{"n_layer": 13, "d_model": 512, "n_experts": 48, "experts_per_token": 4, "d_expert": 48, "d_shared_expert": 128, "activation": "swiglu", "moe_layers": [1, 2, 3, 4, 5, 6, 7, 8, 9, 10, 11, 12], "router_score": "sigmoid", "normalize_top_k": true, "routed_scale": 2.5, "balance_loss": 0.000514, "balance_bias": true, "router_bias": true, "init_std_router": 0.00771, "lr_router": 0.00149, "n_head": 8, "n_kv_head": 2, "head_dim": 64, "vocab_size": 4096, "norm": "rmsnorm", "norm_place": "pre", "norm_eps": 1e-05, "positions": "rope", "rope_base": 10000.0, "rope_fraction": 1.0, "qk_norm": false, "attn_scale": 0.125, "tie_embeddings": true, "parallel_block": false, "init": "uniform", "init_std_qkv": 0.0241, "init_std_o": 0.00472, "init_std_up": 0.0241, "init_std_down": 0.00472, "optimizer": "adamw", "lr": 0.000938, "beta1": 0.9, "beta2": 0.99, "weight_decay": 0.44, "lr_head": 0.00636, "warmup_steps": 259, "schedule": "wsd", "decay_fraction": 1.0, "decay_shape": "linear", "final_lr_fraction": 0.1, "batch_tokens": 131072, "seq_len": 1024, "doc_mask": false, "z_loss": 1e-05, "train_tokens": 515900000, "steps": 3937, "dataset": "wikipedia_en"}
Below are experts of layer 8 (counted from 0) of a mixture-of-experts language model. Rows are named router (the router's row for the expert), gate (a neuron's input weights, with its number), up (a neuron's input weights, with its number) and show model dimensions 320-383. Each number is 128 + 32 x the weight over its row's rms, rounded and kept within 0 to 255. Numbers have three digits each.
Before each expert's rows: a language model's description of what the expert responds to. This comes from a sample of Wikipedia text that the model never trained on.

# expert 16
What it handles: First names, titles. Common given names and pieces of titles of albums, songs, games and books, plus periods in initials, like John, Boy, Chester D.
router:190144127146158104091114138179147162125183167052105188109145123135135104139125107125145096187165119067142121146122167210175195102151129112100092064149102107162148088079128164081140072075058167
gate0:137169116118098160122127130142161123159128122136121165097154145130164130090173192158120180185146159120166138095070114097203142120120170139147082149156145065143099090135147103136101104113133132
up0:161177052142180155145122069129147126184137110146149129189176208127170094125105148158127100138110156102116150082071102109199138103133126145074137088130112051135056150147105109067139117143128188
gate1:112111123138117118131081147152048085170146153108104179121102099150118146113161154136141132158164138066126053195156113138118122113146147140139120070076165094151132116135107115073063141108098133
up1:097088161192131151097148087144136120041116192140124078141150117139158151092120130119139148174153142143154176062154173088034127148130091128145132105166173150132116195117105113132110120152152090
gate2:165073065161168160130116138127133128091155137130183163134128157051127103140072109120159121159148185123126137108171143106097147125086122167137190107154133110168154157115155103089130087080160130
up2:146115109115092093102141123107132109147144138115173171092076052095109123138121136143089149115176196094133110187132108135118129082118144188115082087174149097100202177139146135098114115107107132
gate3:165141151137125162139134112187093150070159095105091153126158089142099122117072081131173129118088137122193134073115146151137138115149086154093102062125145122100103157106155083129145134152118144
up3:116140112152101125171127144127119157127072090108128128134155133099129123105118077095152144089153177129121152192148128101164122166092184142091156189200079119138064159173114180136155077088150131
gate4:135113108065169169114121077122082115070140121167111163089101162153097123166126121137171213111167169118068114189142097149209164068160157126099104161135103050112094069058070132088196130128109158
up4:130098075166124071122109113099156132141119096105110134128142133154144169168088170126069141144172091166123115118172086099125118143160065090095126106171064076127125149119101075104118122137153132
gate5:137140167148139104106130181127049141108233137125133170126137161070123191172122153160088163125123141158173158140144134189130198200114115144137114156062095129096120095127176116121126081082126149
up5:088166160142130170134120144102202044127111161135077093149099091144136138177201119108153116156143133166167094119142117106157139130068118112217103149077126158152191070113122158148109179217132096
gate6:128200164174128109094099143151174173150134095081112099135112162080119101168133097142107116114140090173152211183119159086103137076138136126161113112158122135098177071120141089100032189107123166
up6:221091088156134142161113098150194116133160156125138060102120174101112118089121161115128111113100165118107114092089112177120155155101117183104166156115061074129057103136087092142111102072103124
gate7:107111146145165195098098132125103074093084177126113188099136125218182121116161142123156176091116122157092112204172170110111165136115171098067112144167161124127159108129102104104142102092147102
up7:132174116123110078146140145119089118133147145170175045146196146139158155119066165130118077157126108181150098080151078127110099147116146161194175062173148165099110161098130210122155099109172119
gate8:179084150113132093138145124164166151128175116179115113118165115089124144197121117159086106141126070090167122198166183174106136096130146108148114121144162088122202128139111094112123156138098171
up8:122071099122182125106126100152098128163071112138140117108145190102131128184131107098110072173119170128194131126140091180167134139133149146089180118136174112110110101096169170135105142149124161
gate9:199107110154118150046187079129151197121161106092135119105121158107185116168142122148116090093152179094112131148182110186119159130143130121105152092120128102097110097151136122098120122133105123
up9:167117114129133158092141124143154193102132172130162175137164164154142100151181147124090136136122121109163125105154132139161135123135099168164079104121143080112133105077173117112094143109130139
gate10:101103061111153097126160123167134072125173105179147128156194129148064077130092108173184147115157113190114082137125130105120119167104112154124145087092161155115084137126103100102090077133108145
up10:141145199164114134155135139090134170109103152143162090135142100109072143090199100151162165189143136093135118141144177105180147099092113190092112150128027104149139138140142141082103134152136100
gate11:140116126158165140186098144142104150118140131114105136134133104097152111052111155103116148138107149156073163150093138172086130136205138166125099099116157162100130185141149079141150134162181143
up11:114133122093127139108097153095151152158141098120154108170175094115112097115133112102156146117104119100107095143157146119118137144168122128131117187130128084154136185080120108122154123167095137
gate12:120103115133140114065180106163090144137140139129106182131180153172194160151114089126086067088097133115142169129124136165150110136164112151143125136174112090105134125106101139144197152121113117
up12:155149198129125114155172012117138134165157098135169095130128123104136143070083199086215155139157089137119055088162121099099087149091058107154089126134129101132127176124160136121153120152074106
gate13:105078127077130115111147058144145148133107162168068082053079094066190141133097169163143125151125153172156149144124131149151203107120104109082074116112153133137113125131076153152080107148091149
up13:142146145144196119155126158104152077117107128137114102086040153116079100158151047150068102118153162160099167177132057158103129132115146112155110126095173115168130065101095104085109119172139128

# expert 22
What it handles: Non-English name syllables. Syllable pieces inside Asian, African and South Asian names and transliterations, e.g. Raj-as-than, Y-os-hiko, Kaz-un-ori, Chand-p-ur.
router:142126088135119155104118128136118160139097158152090167135183134097192151119224149113118115092141078114206133123132129157169211113132140106177045094138137134163148090125064165095088095090094128
gate1:201147096055115176124154116108135127153071179099081130108120144122142117135111114100087101105118182115192127200073140149105159138198206100178113120146078121140106094153111149134174068115207118
up1:113181151114138152149145074171173075101124099135135122149156170073190118106113112149164169172117145094116144134107117126114072155150119117131159105088162157185180140114130063135066104187094135
gate2:154184134144118223160129091188173107132123148093116134141124090114172107113131116081143134146079087134145133125105129111192138107118169093139103135088160105119134120119064185107133171116131125
up2:133147141088136125134164168111097109111142123130151125115172134119135136101137124137103159149163120064155127142120191105105149152112118104095097107154134116157163153123108140152118124123124159
gate3:127130121123109130092167094185078102206073087118102113077144154147109132188105142114170138134102118066188176151150168078151139088149129070158082117127117128171110100108139179084164129112154149
up3:148109132134101245111116122138079144154040107138090145119152159184083161152119154187161093161117073106137196139102104080133122114139161131137073110157080164171059130162127141095160135152127140
gate4:109131090185090154113116167110182140097092196131123121154147164160196155143190178149113109162130115177148097089133106109087142116097131126209119146089108145108127068135110137131104131116116057
up4:078185138132102115170125093141087127163148124181132127120162078169152151149168118111097110152092100137163175093159158115121110133117119127148110058083177151144180150102131163070117071095072156
gate5:151100160137122047131133111152085124150133074124148148134078077139199118107083171117077185127163067109088142093169161143161155099129140147106198148129106179055159155137125167131142128112144101
up5:156084073200142110132122093185104129169128074079193126130151132140144102110105133107080135121105126143157132141127166159095123105142109086141142120089116075127127100129113126069102141190098159
gate6:137119132083165143140128137143120141112145154141152134203120160137118145075068090054087122100086086095180041106098110124105140113115125102163158139154174118147107130106086160114095154056118117
up6:045175128143112092129159112065124124100115202120101100060126063184058103133171121123088119122183140128114132204110145121131119166123138124105125117157131166129127155134169122132180121232126151
gate7:115134116126131212102094114074114147094093159201093166104183076141140137156177138123138133106159084098110100099124140081113140157140110070151145148158089130170124186152126173174141155153120102
up7:159131124163099141143171192095102159165095132068078111146072143157156086096150108181178134126102143114093131126081123168123094087111147157109135105167101128088130167153172097086124154131141084
gate8:102149143127166125068136166152211119180101145134116147132080064084078115155103132111169116131077096093110075138068171136122142092148146125101092148093149143105116134107090106158136148152140161
up8:152152158162120137167139120091152103140124115131135125142187130154184152071132151099062094158120104160097144098161134089057123195113139131143160125119142124117164108122153096169151136181117097
gate9:151177154137122156113136164141119159122153126150140134136109124180118177073138113065133085119115081208112122180130091148106064136143131146144205059117139126118125158107173129111117195112148102
up9:090166146133162091093073117099141124099121127133145102189148077096143149184148135065147086178144138163124124048086125099135105100155098123125103180132131169103148106115136094049043150081098135
gate10:134104178151139080153155116111092121106157131094133171146168177087131132094160153116129133113187075149185182064113132125097194087151107105161030117122118090081103137131100089093140136106159130
up10:129117121126140178098105088151125114102103153177191115118083136175111149125088094152167134141165144103133116167112125131190116186133146141070181100170084114151133156102171158114151113149125156
gate11:139093137191170113207157089047152080115110117088183056123159085158099169097087168095094114142139077173088153090101145143120111118125179089141144109071132145132167148119161168116141088117136142
up11:113126146084136155097085147176114113125153128169102171154137069186147114129118120124201103174123183094168125115189150128158116141145073119088096139167141084146140135102124117123095165154152133
gate12:170140125093129157113105171126137120094138143170149101133115106090154110150212066098110129137115075127175124152111123199118173092141122104174121137106129127141156081132151186120135190085114103
up12:119160139110088114195119171084082147089163157115112125136155188117127183059163128111173160137200151165141085132119068177104141084080107143192157106090109149112116128151144124131091098087173108
gate13:140161093121114110168103146152138104108137145085163116129126125165175137153085113125155183118158172157163160069116124193139085129081117083157119116099113130133111152116166126105159109121092131
up13:160141121164090135055118097180114108127208101135163116126123137115093115127152142153098136115188095199162107093159162153149139155150124096159167109135088111116134136119095110116122122090141130
gate14:110209107108060123109136159110070113121124155079097123143105103091162090053143152091118103081163106146146212145130124159116149181126123150155073173162120119190102149110119094154135150140106117
up14:146054150127124127142134103135094147128130059105100135134164082129142196131141140150111154168073158128115149146121173118165147090084188141098071125105106104165158085123118185107135163136178088

# expert 32
What it handles: Election table numbers. Digits and percent signs in vote and statistics tables, plus words like gain in "Conservative gain from Labour", lost, took, black.
router:145134132074140173129084139150104087133132163188112210107116107087138136148173092134154079127116154079148107169157097135115191159122138101145111087116085103140155065063067158127101088088061170
gate0:145127174162163147156139138060123126079113182070106127087137123129125095137144176071123098153137136108075083124073096095122151154148173074151065092131142173166092127141134190071113160197171145
up0:149108109146044142080121184148152115150183047121156165116154079128134151103084098131166111105104096121144153163122159109120105145076193217123105169110118121136125206149170138139135153098168087
gate1:180151066087127173168103057131176120131155181183059108129185127144130106128151065130138118144152089135181161150111133177140175191077093165107159105162154126084165100086177119124096164138167132
up1:116177156228089100133128094070085112185141122119171178157114220114092108138112127141091172118127132211130125131085131111188093166120162080165168127092112142080065116082106160157111042059109096
gate2:077173154072148070118103133088097103132121175158055115119118079153144150072179094134109139106090100106110062096107143140102138090080239113172133098140139157105069140093130130095154126150154101
up2:164115135104177125117160135155161124128173135130145145165136133090091118169093081141113118099124120088145117163104182162137176128105118146081064144118137109046129090132161100052169120104162166
gate3:125098137167197094155175118115081173123149222140134095153111098150157153092162121141160148145091157174090135110138114176113231142174156132116072135137104090100154160136099150122151133141120134
up3:088121119076092121147142139114155203133124094132114106098202186157109090182100222140127163087184104109136107116094181115102137139087119188123181154098113176135111185194134103121093055090128148
gate4:169125133122141108133131125158100099106177131099139147213177108137189165102179148105095151114117137146081165171106110150150143125107206145168145136149140182156116077104130106099157035077216123
up4:169153053187182083187112121160120148089122139115180113070162113095134073137137074118140076172212130106139149110120133177114143146188063092151092198124106126119123166103096140138098122150068128
gate5:102176103108134129117062183121166073097147078150090139152086105159129095120130061149197040137103126075119180125103111131194123134080166097142127146178154162134086142096116128140119137092131126
up5:130126134100106100167149101155161093065176115190118127156179164109119115126124133162102193090106171111115158108116139065129109146096116137107109161084163080113091112124096140104131168202167150
gate6:166156093108158155164106114138119051148111067086172134203129145121093112147105066136185124108168103055097078076162119135174146185149171114148151161151097149115085060080160113102147056085096089
up6:110160153072091045127143105113119121076183085132079136082171147091173192076138118141071108101084133138178089149172087128098146131086116094116109135154151123099124125107113156166111128145178104
gate7:119107088089134156148114110145141104171177103174130107175159041042113158101166141129184109138161058091166094140086093163149154116146118060095112135174127143121164134123106086137110123051187158
up7:090159153137146176151169184138102165116141149103141158131149164141124174130157143141115131167104112106165124146125206150119163202127136112146126219119169067144170123106147156106086085036100147
gate8:136177159178153131148107133140139103145151118123134162161148082120085110164095097094117153158105122145145137171188116121167140143091151093157101117084153151163164097085167184149113099203098135
up8:160112101170164146158159130130134150168144147138129126104126125163128146131209099149141144140123116134052075094145139133152146167127162110100094087103130174134137110154093166145111133158168046
gate9:112104112120088190141110108202061067125173134115144116110129147121145192144107101040084122158131095120113113124148135083178150201099129141154128122167148122119115083097129171151134125169095150
up9:185134086138137145093143176193123181135143148117135127123129139125129128144129111110145145123109112185184172072116167109159107179123151143121178185160106081122143144137149196168116149114145139
gate10:132139137080062148094112087111113139131083167191134129089159150096112135075183113144130093188143084088142104103166107146076134147121158089155163069131128136101091127115174111111171108153076174
up10:094068134116042174112156126130107080126158115163117154135137168115125137083148096147142086152151117141153123096136101111153078154079169123181123039166083127139148136087188122166188110093098137
gate11:144092124161157162090109139114132150120158170127086112156125178109140150134197154087164126106132114127082132192124147127122163174107143116150137110108152110143048113093074143168130125147140159
up11:149135146097096096097141131164157176119135146125121142091154072201181140100113147118076159132116120134134121113063168106109151104085109106086096150205150158137097138100058135142092116068115084
gate12:154152105132145101135114085087134088155163161177109121164115121142149146178134079164143075132139138163135156191108165144145143095137115161125055168102113144121124110119126082143177199107131135
up12:230100102130076095162110113096131109136134095144148079120153141132097109166119157117126178172091167198120199121124111108104110131140117069193173130147082143079148065130136166119153117185086128
gate13:100154153149136161134145095106113092183107147146106179107126113138118114074154073135082142175105122134127151162159122161106202163046118148139197110147127132151127165119119061107124136140156168
up13:141104141183108133113123176139136171079158136074153088118121159094131117151100163119129090115182144153118143140081146112148088130151179143076111104059058136141096097147123133145125187084056125